From a checkpoint of a small mixture-of-experts model trained on Wikipedia: 192 SwiGLU neurons an expert.
Below are experts of layer 10 (counted from 0) of a mixture-of-experts language model. Rows are named router (the router's row for the expert) and show model dimensions 448-511. Each number is 500 + 25 x the weight over its row's rms, rounded and kept within 0 to 999. Numbers have three digits each.
Before each expert's rows: a language model's description of what the expert responds to. This comes from a sample of Wikipedia text that the model never trained on.

# expert 31
Regions, nations, languages
router:492529527502502524446530534528512534488496437490469528526543522489513497518553499501505510516516482503463521504539482506481492507485505477485541452497502478486506503505476516465503472534492505

# expert 12
Paragraph breaks and openers
router:531521464491481503478474478474531507492508491527489472506486508508477448552525520496469524507465521484483525465506516504522439488525490498501523477477484505529508500540468512513485447504514482

# expert 11
Clause-subject pronouns
router:543539467499418531529474517498521513486477485537549515534463498503495501522533469495483553503495508531515524461466499516490481532495501497492512505515469553526503474478507508516486471492521506

# expert 22
Article phrases and teams
router:481518504489519559490508514531505491458499484534529466485549528496484521521555450522458523554511538492506532469502515477466493497504504500453484484504529491476520457502461508481490476560474543

# expert 28
Noun suffixes and roles
router:516476486523512513503536492535556517472506477520497475534460536495469454510500492499511524523487503508490500468488530526501465523479511520489518500492492486464523487518465529478474521498464459

# expert 27
Proper name stems
router:490477463515481555484519507511471571503478518496528444498498478456489528503534522499480513513519503489458481469474498464464490488530516473496546492514493500492551463524500472480497498476484476

# expert 25
Location and geography
router:488522524495460517500536478519545509478481487515522496536488534487485525527470519519476503526491479523545491488466494439458499534506515488454499505502512486485461458531472504497490513483508515

# expert 14
Title-initial capitals, foreign names
router:509506496503491548467483488532503493501511479514492487521553467504426488498517502514467485504499529506500523492485523504488469501509510500443512468504504531492515478500463520482458496502525539

# expert 15
Sports results vocabulary
router:497500484475456522487505480507511475489487484523543490513496502535464473509509479509464511602468515492488515475475514470468491486502517505481473501555520523519477470489494500503535507479485490

# expert 21
B-initials and years
router:495508502493473491506512503540470519483524485474513509493491502475483507514554460525522539569448465548464502455534505435485493514478525540493486518507520543467479438507488513497505485513484500

# expert 2
Word-initial letters M, P, A
router:489486525481500514500480507522511498504510509504520512522490537522482483530490474494467511538480508510472557481524541510442462485493489455481526479532533529532491436505479504503500499511492470

# expert 8
Possessives, years, biography
router:536530546474490518484508476509521500472474510501537458491494508495455506544514490506469530556496477497472516475496521446501508508438496466498523485529493485507497441509478493479504489481502505

# expert 23
Quantity and abstract nouns
router:517476476489524524463506471482516516460490480531505477539472481502508444483517489461504519522470531514504489496513566478468489505441523511487503517531515525484460513550488493478513490505558490

# expert 18
Line breaks and pro-/pre-
router:490514491506479505470532475525495495516516453521519450500501483516449506507509491503531542504520501483471493468517507556487511447495539523454504464527515511516474461526456498493482493445435467

# expert 3
Capitalized name onsets
router:518507463500491505488500487481502499486506465510517460524479521469504505542529513471499520524495527499509487457484558483500492534455547499484525508515485499488457417510488513535464516500504477

# expert 24
Lowercase word stems
router:533516517515470531487502467489485511489450461547542467499510516463502481519497478509506515509480560539489510481478516483510500506472531456476492495548485502538488482502485474506485501504505482

# expert 16
Delimiters before dates
router:489516490519473470465527456511501454461477492517519485529449535492483498517522497492482524517519532481481530502526531548507497563516531532480482481496508501527491478494457517477501527465487482

# expert 29
Personal names
router:506518481468481528479515502500509504487449495537506526501498536520492453558517519492455517508474512569494527472471500518506463458481505465495498517489504483437503477510466543488490489481482487

# expert 7
Mid-word name fragments
router:504500491529522513470527498519480523449507506513537506483531553447478480515532491490483542525479522510547534499516471502501513537512532530511496450504511507492469490512477486485482470426544453

# expert 4
Place-name vowel endings
router:513490499450488522495526483544502473499460518495520463480468503526476469530490485502489520470499496503539512461520470531526469512513519541462467482522478498474497513523502498492493465495505496

# expert 13
Copulas and taxonomy
router:500502498483479549485467476521494476452546470523523457478546531537521438501501488558491513529477511502496525474482497509474480523499509443484508497506469493543510474459481520496486499486500506

# expert 20
Ordinals, dates, awards
router:515520567484467498433508508496458504489507506518515501519563538455489477526500478524479472553463492527508531494483527436511459522464510516495518483513528518528479473505463491503488475492479479

# expert 9
Sports table separators
router:529475510512507557451473510542466495485508513514541500534477538465444523546535470503449523542519504512487522463501521484464489490502547456499460504507483495518492476471506528487480503466496515

# expert 19
Descriptive adjectives and nouns
router:474533550442505553460455503502535513468495514508535497473511517503484505530519506494509488513511520513481511506488493473482506529484508516464495493524486521525487499553485492497509490510450469

# expert 5
Time prepositions, noun suffixes
router:534550486462473524503486508545516512498488531518504499529489516482503478523548479470525533565493479506506491477484567472469498543488503439522512461476486496472476459523513508481477534515492490

# expert 6
Digits and R-initials
router:496484536495484530498488489524531519511522495492532502473460539471510463487498524473478530518449513512528509476475443471495484495479530520509508461522523506485500489520478508473481462505520465

# expert 0
Conjunctions and connectors
router:527533483529486565470462498537542514485490475527487526500465531541490483529514493476525533548464536535481522456488527449483499533509484503489561467514500553502479469521488510458476464493485485

# expert 17
Institution and domain words
router:480502498485512520471526519537521510453521494505537491545526513486449480530490496503501525485482518515473542448504516526488477516498502531485481461540501507472486481505455530510501500503500455

# expert 1
Surname word pieces
router:480457485459501506479487494534490494481487517522550507519495534478493474569565531428488485496504515551508516504502483467493487479477509463475546501469490511445527504484494492474511494458517503

# expert 30
J-initials and closers
router:492505493482510556460469523554511507479476452525489487515494519502526489504509462506478520485489492519547544487497517492465501487488485503445494485529531525507519487507492506492491464475511544

# expert 10
Table numbers and codes
router:498496521499452515463527486526533481491491526495498442521492505476515471507520494493480536546509502502469550485493510506466489473461497496489507499484549533472520485522504502484504486493468471

# expert 26
Sentence-final periods
router:530527558495503491532516521487535477518498474553519533496514529479481487524488479448491516503445506494494521494499482473492478504425504546506448500504516494504539480451457494483464474473524502